From a checkpoint of a small mixture-of-experts model trained on Wikipedia.
Size: width 160, vocabulary 7648, 23.2M parameters.
Experts: 2 picks a token, 5 empty slots to pick.
Training: 250M tokens, 3815 steps.
Below are experts of layer 4 (counted from 0) of a mixture-of-experts language model. Rows are named router (the router's row for the expert), up (a neuron's input weights, with its number) and show model dimensions 0-159. Each number is 200 + 30 x the weight over its row's rms, rounded and kept within 0 to 999.
After each expert's rows: "comes after" lists some tokens at least twice as common just before its tokens as in all text. This comes from a sample of Wikipedia text that the model never trained on. Tokens count by the router's weight.

# expert 27
router,189,245,210,164,161,158,213,173,210,177,147,156,197,214,186,220,256,168,186,203,167,204,153,238,201,219,169,204,217,174,198,200,228,194,202,191,166,222,184,235,190,181,206,168,229,179,249,230,189,163,230,176,176,213,192,181,183,211,243,204,237,198,244,212,217,248,203,234,170,229,247,196,221,230,190,204,222,226,194,226,202,246,240,227,177,164,209,182,271,188,163,184,227,236,187,163,236,208,205,219,235,193,218,183,205,215,222,139,253,164,182,203,195,214,221,193,179,172,220,242,153,178,161,128,197,154,236,178,222,176,208,157,234,214,231,185,159,148,164,272,159,150,213,239,235,199,201,210,164,225,200,234,175,134,259,218,137,230,184,211
up1,304,245,204,189,183,172,184,194,201,157,181,235,197,186,145,213,267,220,222,216,219,223,218,206,212,204,195,221,217,199,162,188,183,177,244,194,234,268,247,240,141,208,207,240,191,189,143,132,198,220,203,254,157,164,174,163,185,212,220,206,188,163,191,224,207,247,247,202,211,173,164,158,190,202,182,171,136,114,189,122,196,180,197,190,158,216,179,176,272,203,170,215,240,224,173,221,210,193,201,199,201,153,166,183,215,227,219,211,192,180,171,199,205,230,207,203,198,141,185,245,225,189,215,186,176,210,192,203,189,198,187,179,209,231,203,211,239,276,178,230,182,213,193,215,211,230,205,217,216,177,199,223,183,187,210,225,179,239,204,140
up2,191,162,222,172,194,152,228,208,227,226,165,228,187,186,220,216,222,214,148,159,185,217,208,201,229,210,169,230,238,202,163,144,201,192,192,192,195,230,238,172,249,219,195,243,166,179,247,247,213,192,191,290,238,167,171,153,192,216,198,138,230,149,226,191,188,201,238,214,195,228,190,146,245,233,162,199,237,231,202,219,195,266,154,191,173,144,256,184,209,186,178,205,225,229,237,172,168,237,183,179,177,185,158,211,240,144,252,198,194,159,188,178,211,246,183,259,221,210,225,158,164,199,172,172,191,181,156,228,211,210,252,217,172,223,196,214,195,164,205,169,220,154,202,244,179,213,225,181,171,225,241,183,209,171,202,242,237,222,195,213
up3,151,193,219,167,187,160,151,200,199,143,185,190,213,168,181,269,218,146,151,229,192,171,211,205,234,213,166,220,190,194,222,206,178,250,212,154,194,190,165,200,157,216,240,232,165,197,200,190,171,195,218,228,241,235,182,182,186,141,179,225,259,206,171,181,202,175,209,193,187,186,217,208,187,216,213,197,211,147,194,163,223,248,225,263,187,195,223,266,237,248,168,205,210,230,214,178,183,247,195,186,140,165,183,228,210,168,154,139,164,213,151,179,227,154,206,228,159,213,218,189,181,189,148,259,217,229,225,193,173,230,178,196,169,205,199,162,194,174,214,233,195,227,220,248,217,162,167,239,172,258,228,257,222,228,208,229,194,217,238,232
up4,258,211,124,180,205,164,215,179,232,251,200,203,172,208,184,247,216,186,145,203,177,207,218,180,180,193,160,196,181,241,175,184,221,232,189,212,170,224,169,211,208,201,208,212,215,227,287,162,149,175,182,160,222,166,220,208,227,211,165,218,164,163,192,163,189,171,155,197,240,216,217,213,180,242,244,225,207,227,228,169,183,205,231,211,221,188,199,159,172,207,240,215,218,220,192,232,202,161,177,207,153,145,166,211,226,159,183,148,188,191,170,187,154,224,194,156,205,124,250,186,145,192,177,200,166,218,174,155,229,199,221,225,225,205,233,194,244,185,209,207,160,189,255,168,203,187,174,200,185,234,164,190,207,183,209,184,152,99,231,232
comes after: " the", " in", " (", " United", " N", " U"

# expert 28
router,227,215,201,186,177,164,213,177,190,140,170,174,185,237,167,229,228,178,182,241,227,206,149,240,235,226,184,181,221,167,190,222,228,234,169,169,154,223,156,242,193,176,228,162,194,147,272,222,154,174,208,195,204,185,193,178,187,210,232,210,215,197,227,218,227,239,237,221,188,227,244,181,236,223,172,147,250,242,173,226,229,227,241,229,166,173,230,175,249,189,178,193,226,229,195,173,240,210,216,209,199,184,191,174,215,212,209,160,227,186,177,206,165,215,241,183,192,161,238,245,166,183,173,142,174,162,226,169,207,201,188,160,254,232,221,190,176,186,152,224,173,163,215,219,247,171,160,211,145,246,241,255,185,146,227,228,182,217,157,225
up1,223,205,208,173,220,225,196,160,253,210,228,170,202,204,191,200,249,134,130,137,240,161,170,226,206,197,185,231,219,197,164,193,186,222,205,186,171,200,201,252,204,213,170,180,140,192,218,165,227,261,187,247,181,210,220,170,163,257,243,199,190,180,178,195,196,201,238,188,201,201,235,225,233,161,198,220,233,188,198,210,203,112,213,176,245,152,179,197,216,237,189,201,240,143,175,185,184,229,211,221,187,239,207,195,186,227,204,195,199,130,190,232,219,170,197,243,199,210,210,261,196,180,249,176,142,143,219,221,219,158,230,246,179,235,210,213,239,209,231,223,196,154,213,242,198,189,159,210,248,216,226,192,192,189,142,239,184,164,186,155
up2,222,278,272,178,222,181,191,205,167,194,198,163,152,204,177,243,211,167,172,219,224,205,228,182,178,176,218,262,262,201,193,214,226,210,222,196,180,205,144,178,172,134,175,216,174,189,179,196,215,189,210,205,198,169,143,169,233,262,198,198,212,199,197,209,229,182,195,226,172,220,198,165,210,177,199,147,292,216,191,251,187,206,203,257,182,209,197,231,260,197,209,189,251,242,223,181,209,174,238,216,235,152,172,202,216,203,140,212,199,200,203,173,234,184,200,164,175,187,245,224,223,247,142,158,172,162,208,170,179,192,159,192,226,250,186,230,184,235,180,182,217,200,175,208,194,212,156,275,178,229,234,220,188,202,228,218,183,225,151,213
up3,192,196,172,115,167,179,228,180,212,195,181,202,176,246,240,255,225,223,177,242,176,220,206,179,202,195,175,237,174,194,207,221,184,225,157,168,152,149,196,219,200,217,190,218,195,222,231,253,113,214,241,202,185,201,171,232,257,251,195,236,262,194,209,274,199,232,233,235,218,185,192,189,195,134,231,213,167,209,197,209,232,187,215,292,167,185,181,217,189,215,206,195,188,213,209,170,254,184,241,214,219,163,162,206,249,199,219,223,211,222,181,235,249,224,216,209,231,194,262,206,210,201,168,214,236,180,196,184,207,185,183,213,166,227,209,178,152,147,211,195,243,164,249,207,192,164,178,191,216,223,192,148,182,164,211,207,236,209,153,212
up4,203,159,177,214,123,215,207,268,278,195,213,230,220,200,196,199,274,182,171,159,182,194,154,170,193,141,253,161,206,217,209,173,178,197,200,238,164,241,144,224,213,203,187,230,207,212,183,225,168,212,137,248,161,138,223,232,184,217,197,194,216,193,232,256,241,221,163,191,219,180,201,184,174,208,198,208,222,189,191,237,248,203,188,202,186,200,228,165,173,168,192,176,200,221,169,167,191,137,214,190,193,182,181,124,221,198,187,214,168,163,230,188,242,159,260,133,215,202,212,188,188,149,214,231,208,206,176,170,239,196,192,195,187,164,197,208,223,233,148,241,256,208,223,159,205,161,216,188,191,235,214,224,204,210,253,203,212,190,228,206
comes after: "201", "200", "202", "199", "198", "197"

# expert 20
router,222,215,199,189,175,164,213,172,186,139,164,173,178,236,167,228,235,176,178,238,229,215,153,235,233,225,184,186,217,170,183,222,228,231,168,171,153,223,143,243,188,171,223,164,192,144,268,222,156,175,210,196,208,182,195,176,186,208,231,213,214,198,230,209,234,230,241,216,188,235,241,182,233,226,168,153,251,241,173,226,228,233,240,229,161,172,229,172,248,190,179,197,232,226,191,180,236,205,219,204,199,188,189,172,212,208,207,158,226,183,181,212,161,211,244,187,190,162,229,248,164,182,171,138,174,158,234,175,204,202,188,170,255,238,218,198,167,181,156,230,171,162,215,222,241,175,155,211,151,244,239,256,177,156,225,219,176,215,161,227
up1,215,250,231,162,178,147,186,193,221,184,190,172,166,222,200,214,219,178,219,231,262,211,209,204,241,227,159,180,217,131,283,255,158,237,159,236,185,179,201,239,190,175,219,166,186,192,242,162,151,232,196,224,188,145,169,236,207,195,213,193,235,220,208,211,180,220,259,222,231,195,203,193,238,177,188,285,211,207,223,163,190,227,189,223,238,182,181,198,206,143,166,198,200,191,141,178,234,218,193,165,195,141,164,171,232,209,226,189,246,202,170,186,218,217,226,199,185,220,225,156,210,207,229,200,185,209,182,220,192,196,207,212,229,217,154,168,152,253,216,237,149,153,217,186,234,202,162,172,198,213,230,175,189,128,152,182,168,218,213,184
up2,208,224,249,229,208,212,222,190,149,175,140,209,237,190,209,204,243,188,156,181,223,167,260,182,164,182,184,217,221,213,202,174,167,181,196,237,219,229,232,151,214,206,223,188,171,102,222,191,144,151,189,231,245,222,224,207,151,225,206,203,204,222,217,214,207,205,256,218,216,183,242,203,223,190,181,167,225,247,198,151,201,152,202,221,156,154,225,170,164,209,245,256,174,214,255,230,209,251,139,190,191,236,145,208,212,206,222,173,218,154,179,273,163,200,196,171,179,128,221,215,185,212,193,208,248,206,195,196,166,217,173,203,172,223,208,190,132,208,198,208,135,194,212,196,184,176,212,215,202,193,195,225,197,188,167,155,167,182,181,197
up3,191,211,212,202,160,178,201,168,224,222,157,258,183,233,198,198,250,150,196,208,252,214,202,243,246,215,169,164,197,204,210,215,209,153,248,191,200,178,220,188,210,193,192,188,229,209,181,191,204,179,223,268,194,200,209,158,151,262,210,178,236,198,204,223,227,188,184,143,183,170,251,184,222,234,268,171,182,266,186,194,204,155,214,142,195,228,261,235,196,209,216,195,205,266,184,210,180,245,237,184,176,175,229,125,183,204,205,187,154,245,203,196,199,183,144,185,171,167,219,164,212,144,193,222,183,190,205,152,246,175,186,195,158,236,173,207,203,191,235,167,225,191,192,254,210,185,263,240,201,274,199,216,213,178,194,160,179,207,212,199
up4,203,182,188,251,163,173,183,206,190,207,200,165,220,157,219,211,208,176,164,128,292,182,203,236,276,219,164,184,261,164,171,208,190,224,169,202,157,192,161,183,206,209,216,175,232,172,207,108,204,191,217,224,164,226,229,211,153,205,163,200,197,235,235,186,238,205,164,181,231,232,160,205,186,196,208,162,229,194,185,193,220,256,278,243,215,161,206,189,186,231,206,200,196,189,211,221,203,206,237,180,228,174,209,195,184,105,205,202,159,184,200,208,226,178,197,198,190,162,191,250,166,213,207,133,223,209,245,195,234,231,159,220,182,236,170,207,149,199,179,226,201,201,235,263,185,209,202,153,220,185,228,186,179,200,192,168,195,158,208,191
comes after: " ", " in", "1", "201", " for", "3"

# expert 3
router,219,223,208,178,173,152,205,168,200,160,185,178,171,224,171,232,239,171,154,243,219,208,157,217,215,248,178,201,223,168,191,198,223,215,190,178,163,172,146,240,157,196,230,190,165,157,240,235,194,179,232,207,171,187,157,150,171,232,254,216,233,194,240,254,215,259,217,219,178,223,229,172,194,227,198,173,214,218,182,228,208,252,216,237,139,151,236,180,231,176,181,203,237,236,192,207,244,211,243,242,237,189,127,174,243,184,232,189,227,184,178,224,201,219,210,181,200,177,215,211,174,210,193,149,171,135,225,180,213,206,194,154,235,235,194,199,167,155,173,210,159,141,221,233,234,198,216,208,183,244,237,207,168,148,257,215,193,210,185,215
up1,212,240,167,214,191,168,158,256,184,179,179,259,224,229,183,188,200,189,144,189,216,214,210,187,206,174,164,206,188,225,133,171,195,168,166,210,224,146,220,212,210,213,285,178,207,159,181,152,214,187,223,222,219,156,225,128,212,202,165,203,206,166,173,203,189,259,143,187,209,265,191,194,206,201,248,179,194,222,216,189,166,162,168,187,228,181,192,208,190,192,231,205,222,234,161,242,252,218,265,232,213,193,251,222,198,167,250,181,248,222,216,245,213,199,225,193,190,148,151,250,207,221,166,182,189,178,184,199,182,189,244,249,226,192,225,164,154,256,198,208,197,218,212,248,200,230,198,213,209,204,217,186,218,202,252,214,204,224,128,189
up2,221,216,187,162,185,205,182,196,188,217,205,173,178,232,181,163,154,211,237,192,225,147,203,186,209,234,173,212,239,176,225,154,226,218,168,156,206,198,162,235,248,152,224,188,238,146,173,228,215,139,221,184,199,167,224,182,216,235,204,186,222,192,185,219,178,192,275,207,210,163,195,181,206,173,200,176,203,223,188,218,194,240,162,140,179,173,216,265,219,142,166,186,209,222,244,250,238,176,178,230,231,203,169,216,215,191,187,196,130,226,207,190,219,245,184,179,139,204,262,180,151,212,170,208,160,208,211,141,138,221,199,183,248,237,229,190,253,199,211,182,232,196,203,239,253,178,209,157,196,174,170,205,183,162,206,241,255,245,199,193
up3,183,247,159,214,167,197,188,162,160,208,172,206,219,228,176,228,234,243,154,225,192,218,154,212,222,197,153,188,171,209,199,187,216,231,190,197,169,171,168,176,160,172,202,252,217,206,218,195,199,260,161,155,199,144,184,184,185,183,174,160,223,207,228,194,187,200,243,172,208,163,204,175,191,243,218,179,210,199,117,123,177,236,239,175,197,219,220,224,234,165,153,158,208,222,188,230,215,255,168,170,193,230,206,188,185,244,209,206,256,167,213,176,164,147,239,182,229,186,193,221,168,219,218,212,183,235,230,197,182,173,147,234,211,178,175,148,183,162,226,166,122,182,184,185,234,260,195,201,254,166,213,199,227,231,204,212,160,225,152,194
up4,238,187,149,210,199,214,167,211,198,189,164,165,234,186,207,194,114,189,174,224,198,197,200,208,180,211,157,164,225,206,258,199,203,219,212,171,144,224,177,176,169,222,202,210,233,182,151,254,213,205,205,228,212,211,165,209,193,253,179,156,206,230,198,208,157,182,203,216,211,246,199,149,232,151,182,210,196,202,209,190,189,247,170,179,182,141,213,200,232,191,255,255,152,152,176,182,210,182,213,214,213,190,237,196,206,158,278,150,221,204,232,247,234,281,199,214,163,210,192,202,220,238,180,173,210,194,245,208,229,259,181,228,165,207,179,221,240,175,186,195,121,204,180,158,244,205,238,210,211,217,155,186,173,194,186,176,212,261,178,229
comes after: " the", " a", " and", " of", " in", " with"

# expert 39
router,211,219,226,200,193,154,180,177,217,158,160,162,202,224,171,213,230,163,187,212,206,254,157,208,259,243,169,185,216,156,189,211,219,227,173,201,164,184,177,201,177,156,185,167,201,143,235,203,152,142,225,175,174,204,191,173,186,217,251,187,232,229,260,242,238,254,210,215,189,210,237,197,257,197,155,160,219,222,162,240,237,218,253,227,164,159,228,174,251,199,209,212,237,246,197,167,240,240,229,234,214,199,170,167,235,238,225,155,213,192,187,209,197,226,208,192,184,186,242,227,169,191,177,201,165,170,214,171,228,189,174,169,228,245,225,155,157,188,178,217,159,146,239,210,228,197,168,191,197,212,218,218,141,137,187,222,197,218,170,222
up1,141,193,192,178,205,120,179,222,218,197,161,255,211,219,197,232,208,184,194,205,190,197,206,223,192,166,163,197,158,229,256,237,229,165,204,198,219,151,167,191,200,206,208,233,194,144,234,218,218,186,177,227,224,224,197,197,173,206,241,181,187,221,215,199,225,182,164,206,182,139,218,198,226,169,210,266,178,178,151,124,179,167,267,241,168,226,204,228,234,215,215,197,232,236,247,167,152,164,222,230,142,149,211,194,240,164,156,177,208,207,146,167,236,207,228,215,220,211,211,179,180,169,199,172,233,225,147,217,202,182,188,172,209,201,170,201,195,194,181,230,116,208,186,186,205,198,162,244,209,219,179,197,158,262,192,254,193,187,250,205
up2,196,197,183,148,187,209,185,181,189,231,218,192,180,196,248,190,193,201,154,246,302,156,174,202,233,225,189,208,248,185,205,270,205,208,194,199,196,173,200,227,186,200,194,157,168,184,220,201,163,166,213,214,230,241,253,202,247,187,232,164,168,199,257,192,210,205,192,137,218,230,165,207,203,156,193,154,163,160,162,252,208,187,199,230,187,140,227,180,229,174,186,205,127,211,211,204,217,215,205,185,263,200,244,218,153,210,233,272,248,214,227,219,268,230,210,230,170,223,201,175,210,154,215,193,214,210,179,235,188,223,216,235,190,185,186,179,111,235,183,213,193,197,203,196,231,210,164,167,230,206,191,163,186,223,164,187,225,166,187,186
up3,189,154,153,167,229,183,185,179,193,138,220,282,190,239,210,184,225,185,179,175,233,220,249,174,253,125,148,163,220,199,168,227,221,232,214,207,179,200,219,160,199,164,225,170,221,214,168,158,212,237,221,209,222,191,179,195,260,240,242,235,216,175,196,177,205,236,182,219,194,199,211,233,221,181,173,154,211,263,161,204,218,184,213,141,155,213,212,186,169,195,240,214,220,194,232,202,178,205,205,180,173,178,187,207,169,180,256,183,180,213,217,160,209,186,230,183,176,126,171,216,242,203,201,198,237,212,140,225,290,193,216,149,223,213,184,198,189,230,239,226,223,238,196,217,205,220,218,179,183,172,244,218,199,229,132,202,212,206,172,152
up4,187,185,265,186,153,196,204,166,192,168,210,244,153,258,188,209,249,196,157,147,185,205,192,131,206,228,233,186,190,166,205,236,189,135,226,234,183,237,190,163,209,194,215,183,144,209,196,165,185,179,169,230,279,168,190,232,179,169,167,209,181,254,193,189,229,217,188,264,224,202,217,230,148,133,175,181,188,200,211,226,178,185,211,205,199,177,191,194,265,230,236,160,188,209,204,266,214,228,231,221,210,195,249,180,232,219,190,188,158,233,181,195,166,207,227,229,170,207,191,172,184,214,176,196,150,136,251,206,215,220,165,176,201,194,228,202,196,223,185,164,162,204,236,213,230,173,149,161,210,217,221,184,150,167,182,212,190,177,254,225
comes after: " |", "-", "|", ",", ":", ";"

# expert 24
router,241,210,211,188,174,188,220,171,202,158,167,173,189,217,177,223,248,169,177,238,235,218,166,239,229,215,201,183,209,176,192,197,240,235,190,179,152,224,171,232,184,186,236,154,194,152,269,203,152,174,223,182,179,197,187,166,186,219,239,217,215,204,225,219,241,235,231,218,186,239,243,165,231,213,176,158,246,220,162,225,223,226,252,205,151,177,240,164,239,192,190,197,215,233,198,173,250,219,202,232,207,184,200,157,228,199,201,164,214,171,183,222,153,219,250,184,192,160,240,260,183,202,179,146,174,154,245,187,200,196,190,151,255,235,219,176,160,158,175,215,176,153,208,200,232,207,169,215,156,237,247,260,168,148,220,222,173,207,153,212
up1,249,197,226,209,210,174,170,240,191,198,214,129,189,200,216,172,178,213,258,160,142,232,144,190,187,225,125,126,255,201,208,202,168,187,229,169,200,209,208,186,266,125,235,193,183,205,181,236,187,187,257,193,185,197,237,175,215,208,218,179,219,224,208,218,210,147,253,250,200,199,158,193,194,183,248,237,228,214,186,247,190,232,216,200,218,250,180,230,184,206,197,177,256,248,181,220,212,213,189,232,237,196,163,218,191,190,200,177,185,251,218,205,189,174,216,199,193,185,202,213,171,190,130,228,199,130,203,205,199,149,187,243,217,180,167,167,160,166,183,174,178,144,215,182,233,187,162,214,166,217,210,228,204,236,243,175,163,165,191,205
up2,276,192,169,189,228,231,147,188,199,212,214,194,222,203,161,182,203,220,154,209,213,183,203,255,157,213,194,209,157,236,190,202,202,122,187,126,184,153,203,250,183,218,195,219,229,215,227,175,197,218,249,150,114,211,230,186,208,235,223,178,204,208,209,205,165,184,185,184,160,209,256,139,185,207,180,145,181,242,217,213,231,195,230,192,191,177,202,196,259,166,178,169,221,246,221,204,163,210,195,163,210,204,171,229,187,215,213,120,212,173,213,188,200,213,198,152,191,197,246,245,215,194,220,205,248,226,196,220,178,210,238,208,195,208,195,213,199,193,173,194,177,229,261,237,231,193,173,154,206,220,112,231,217,142,203,205,196,148,181,189
up3,214,226,213,169,199,189,184,147,197,195,230,217,201,221,197,218,198,208,217,239,197,166,143,202,186,167,245,203,204,175,237,216,129,146,201,243,167,180,203,208,119,225,168,171,194,188,213,189,215,204,179,197,232,197,193,247,168,174,224,175,182,195,247,189,259,199,136,203,154,248,244,197,148,227,187,257,216,204,169,184,163,197,226,247,221,213,204,210,210,205,177,206,207,203,240,189,264,171,177,242,226,262,239,200,172,189,219,192,203,191,149,252,203,213,223,197,197,193,182,170,239,208,164,174,187,179,156,235,227,179,148,229,236,169,255,152,190,206,150,163,222,161,240,167,193,184,177,198,194,200,187,246,267,207,222,229,228,138,196,226
up4,225,170,191,166,236,221,207,193,224,189,169,233,178,207,254,211,172,142,200,226,215,225,187,196,187,185,148,195,250,194,190,222,176,181,168,204,146,202,216,197,188,242,189,167,166,179,149,159,154,218,213,197,186,203,201,164,243,263,255,223,187,192,196,229,194,167,168,196,166,224,239,206,213,152,180,173,209,205,186,207,195,279,206,201,209,184,179,166,191,198,207,249,161,250,250,204,164,236,220,220,203,190,174,168,226,192,182,180,163,159,155,120,214,208,228,151,184,213,242,211,217,217,208,205,262,234,219,216,132,199,198,243,161,274,203,171,197,202,229,185,196,142,211,181,163,239,153,171,232,218,197,236,136,188,188,235,220,186,223,229
comes after: ".", ".\n\n", ",", "==\n", "\n\n", ")."

# expert 19
router,237,199,166,205,129,181,241,197,211,181,195,188,202,229,167,229,245,186,161,168,174,231,149,230,252,231,149,210,223,193,147,221,238,238,164,174,186,206,159,183,182,187,221,198,185,177,221,226,150,169,218,210,221,207,165,177,187,205,241,190,219,153,205,245,226,227,210,231,155,217,223,187,219,188,158,192,263,221,162,203,211,198,255,239,166,181,235,186,271,210,185,215,245,238,203,177,219,184,244,212,254,218,187,174,186,188,236,166,186,188,204,246,207,214,246,189,151,166,219,219,157,211,185,142,184,177,230,176,175,175,196,201,239,255,205,191,187,186,206,212,174,166,209,218,239,176,186,210,169,297,228,252,180,148,218,179,199,205,158,216
up1,253,201,187,224,204,144,231,218,197,169,182,188,225,234,226,166,192,177,187,209,210,209,165,208,247,183,173,203,191,153,175,185,192,215,158,172,242,244,170,187,206,201,269,186,212,211,229,162,229,148,271,213,198,196,200,228,187,169,217,157,238,253,190,225,223,237,209,182,191,210,223,178,236,211,162,234,220,192,241,196,163,172,145,168,216,146,248,166,164,243,258,209,161,160,207,222,214,217,184,181,163,197,189,196,201,231,187,215,234,202,211,252,145,208,204,199,163,165,222,204,257,201,200,169,239,211,134,236,207,192,192,178,171,256,169,140,209,254,204,147,175,191,171,201,194,133,198,153,186,241,201,234,217,194,214,207,241,162,191,231
up2,208,187,178,263,234,252,218,211,200,195,164,232,170,197,217,202,242,176,162,187,201,217,196,224,168,200,121,154,186,222,187,226,222,188,193,254,169,215,187,250,222,169,183,221,142,147,200,193,187,180,156,194,230,199,224,199,173,196,196,192,175,143,235,201,220,181,196,169,253,252,215,167,230,244,165,166,246,244,201,188,244,192,189,232,199,223,244,174,171,220,167,198,177,169,229,211,243,176,172,247,238,146,244,245,176,198,177,248,218,163,206,244,178,166,222,219,151,182,186,193,142,201,228,210,236,192,197,209,218,211,144,194,195,227,195,224,187,228,202,176,153,169,205,161,162,133,245,209,187,216,227,216,244,181,186,149,211,245,170,217
up3,241,275,195,132,188,240,197,210,209,207,201,153,195,188,173,219,201,222,237,202,216,216,195,208,137,161,259,237,231,247,202,194,156,144,135,167,195,235,166,187,180,151,196,201,159,228,201,219,177,222,214,187,226,163,173,181,209,190,222,151,184,214,204,209,206,207,225,208,181,265,175,245,189,219,184,213,190,307,212,204,205,193,178,232,230,212,198,201,200,222,206,254,177,170,179,168,185,227,235,197,211,215,217,179,196,157,256,221,184,229,216,232,191,220,179,202,201,146,217,191,197,146,169,154,137,213,250,239,156,254,231,195,183,193,175,190,189,214,155,191,206,221,255,185,226,198,194,202,250,242,179,195,241,188,168,216,145,202,207,190
up4,169,233,196,215,221,243,225,167,258,223,217,198,192,198,120,205,141,238,177,200,187,226,114,154,174,255,195,212,205,210,187,194,215,229,191,219,203,222,143,191,181,227,188,150,185,208,196,208,271,161,201,192,204,225,162,216,169,239,194,227,184,208,172,220,211,162,171,222,189,148,195,226,185,169,203,180,192,244,199,182,206,177,240,223,184,163,148,227,205,254,213,156,271,203,216,227,208,172,172,174,223,172,256,199,225,195,214,149,235,195,203,214,188,203,207,221,211,163,175,180,172,170,232,133,154,149,176,213,209,247,174,199,241,195,211,181,201,177,193,223,199,171,184,228,194,140,285,166,200,178,180,214,194,215,222,231,142,198,224,184
comes after: " ", "|", "–", " pre", " F", " H"

# expert 38
router,223,216,196,184,169,164,215,176,191,133,162,173,185,242,167,224,229,181,181,238,225,212,159,238,236,223,185,184,218,170,187,220,227,240,171,171,156,225,145,241,192,173,225,156,194,149,273,222,152,173,214,190,206,184,193,177,185,203,230,211,212,200,225,218,229,236,237,219,186,234,244,184,241,224,171,151,253,243,171,220,236,224,239,232,163,175,231,176,248,189,178,199,228,232,198,178,240,210,216,207,201,187,191,173,210,206,212,160,224,185,185,216,161,219,245,185,190,163,234,243,168,186,171,144,176,163,220,172,210,205,182,160,254,231,221,195,175,187,153,221,177,166,210,222,246,180,154,204,153,252,240,256,177,148,227,221,175,214,162,226
up1,217,171,233,192,203,233,211,192,169,165,132,122,229,229,252,159,235,212,209,155,218,162,191,201,173,224,189,169,166,229,202,153,227,230,217,172,232,212,171,191,229,240,186,246,229,139,182,198,187,163,242,189,161,229,221,178,213,204,184,224,188,218,205,250,227,169,222,188,227,218,157,211,182,250,243,128,248,189,212,196,224,261,168,161,209,168,220,203,221,236,150,160,217,179,221,204,223,192,159,271,199,146,196,196,231,193,224,205,200,237,253,216,222,182,222,189,179,248,176,218,248,184,151,167,204,210,192,191,235,183,261,161,199,220,148,179,165,215,165,219,186,189,205,159,231,178,206,204,178,220,208,208,212,188,212,194,165,260,198,223
up2,181,144,126,228,183,267,231,167,239,203,191,175,272,217,213,203,190,222,254,198,244,166,177,242,214,199,199,209,245,255,234,227,227,236,214,207,209,179,184,240,180,208,186,186,246,134,218,179,233,201,156,229,171,210,186,158,210,187,240,241,192,204,214,213,203,232,219,249,159,196,187,268,222,204,184,195,193,232,204,228,219,159,181,202,194,212,225,238,185,198,178,208,187,196,228,252,206,256,198,174,194,192,217,208,160,211,196,182,170,196,181,214,161,209,194,186,190,187,224,205,175,223,145,215,198,180,188,133,238,166,167,141,172,196,253,185,247,215,203,156,191,208,208,204,222,254,193,112,221,210,188,188,242,205,203,243,219,249,244,245
up3,241,216,169,223,225,233,217,188,195,192,180,217,191,212,211,211,175,197,216,226,233,151,232,160,158,220,198,225,197,179,196,207,235,215,213,230,249,246,155,237,168,202,192,215,173,180,268,118,234,207,142,194,170,161,207,165,236,190,174,239,255,199,184,171,194,249,227,226,184,188,202,233,222,209,263,158,217,242,194,212,154,155,247,220,212,187,163,231,176,172,134,223,227,209,183,199,249,199,198,195,248,224,183,172,213,159,233,230,234,237,185,180,165,201,245,189,219,229,174,216,170,189,168,163,151,193,129,185,191,187,180,216,246,201,195,165,193,190,171,272,219,162,234,192,191,221,186,244,157,220,208,192,187,226,194,152,207,177,155,163
up4,180,182,190,184,187,160,201,242,266,209,155,266,175,205,198,238,223,223,235,170,180,205,227,173,149,202,252,169,216,187,203,168,205,178,224,198,175,236,126,224,257,219,201,188,256,198,199,228,216,193,200,222,199,249,141,190,227,191,192,210,190,222,196,188,226,203,262,198,202,148,173,235,249,201,218,184,196,159,197,199,255,180,178,176,205,192,166,180,148,247,205,213,176,216,206,252,204,187,198,156,247,168,166,178,198,149,182,211,227,231,209,212,183,270,226,153,184,177,197,215,170,238,198,204,186,220,172,167,206,213,218,174,181,190,192,205,191,166,185,200,192,213,184,117,233,152,145,140,183,248,178,232,229,237,216,157,217,209,206,133
comes after: " ", "–", " list", "le", " vill", " b"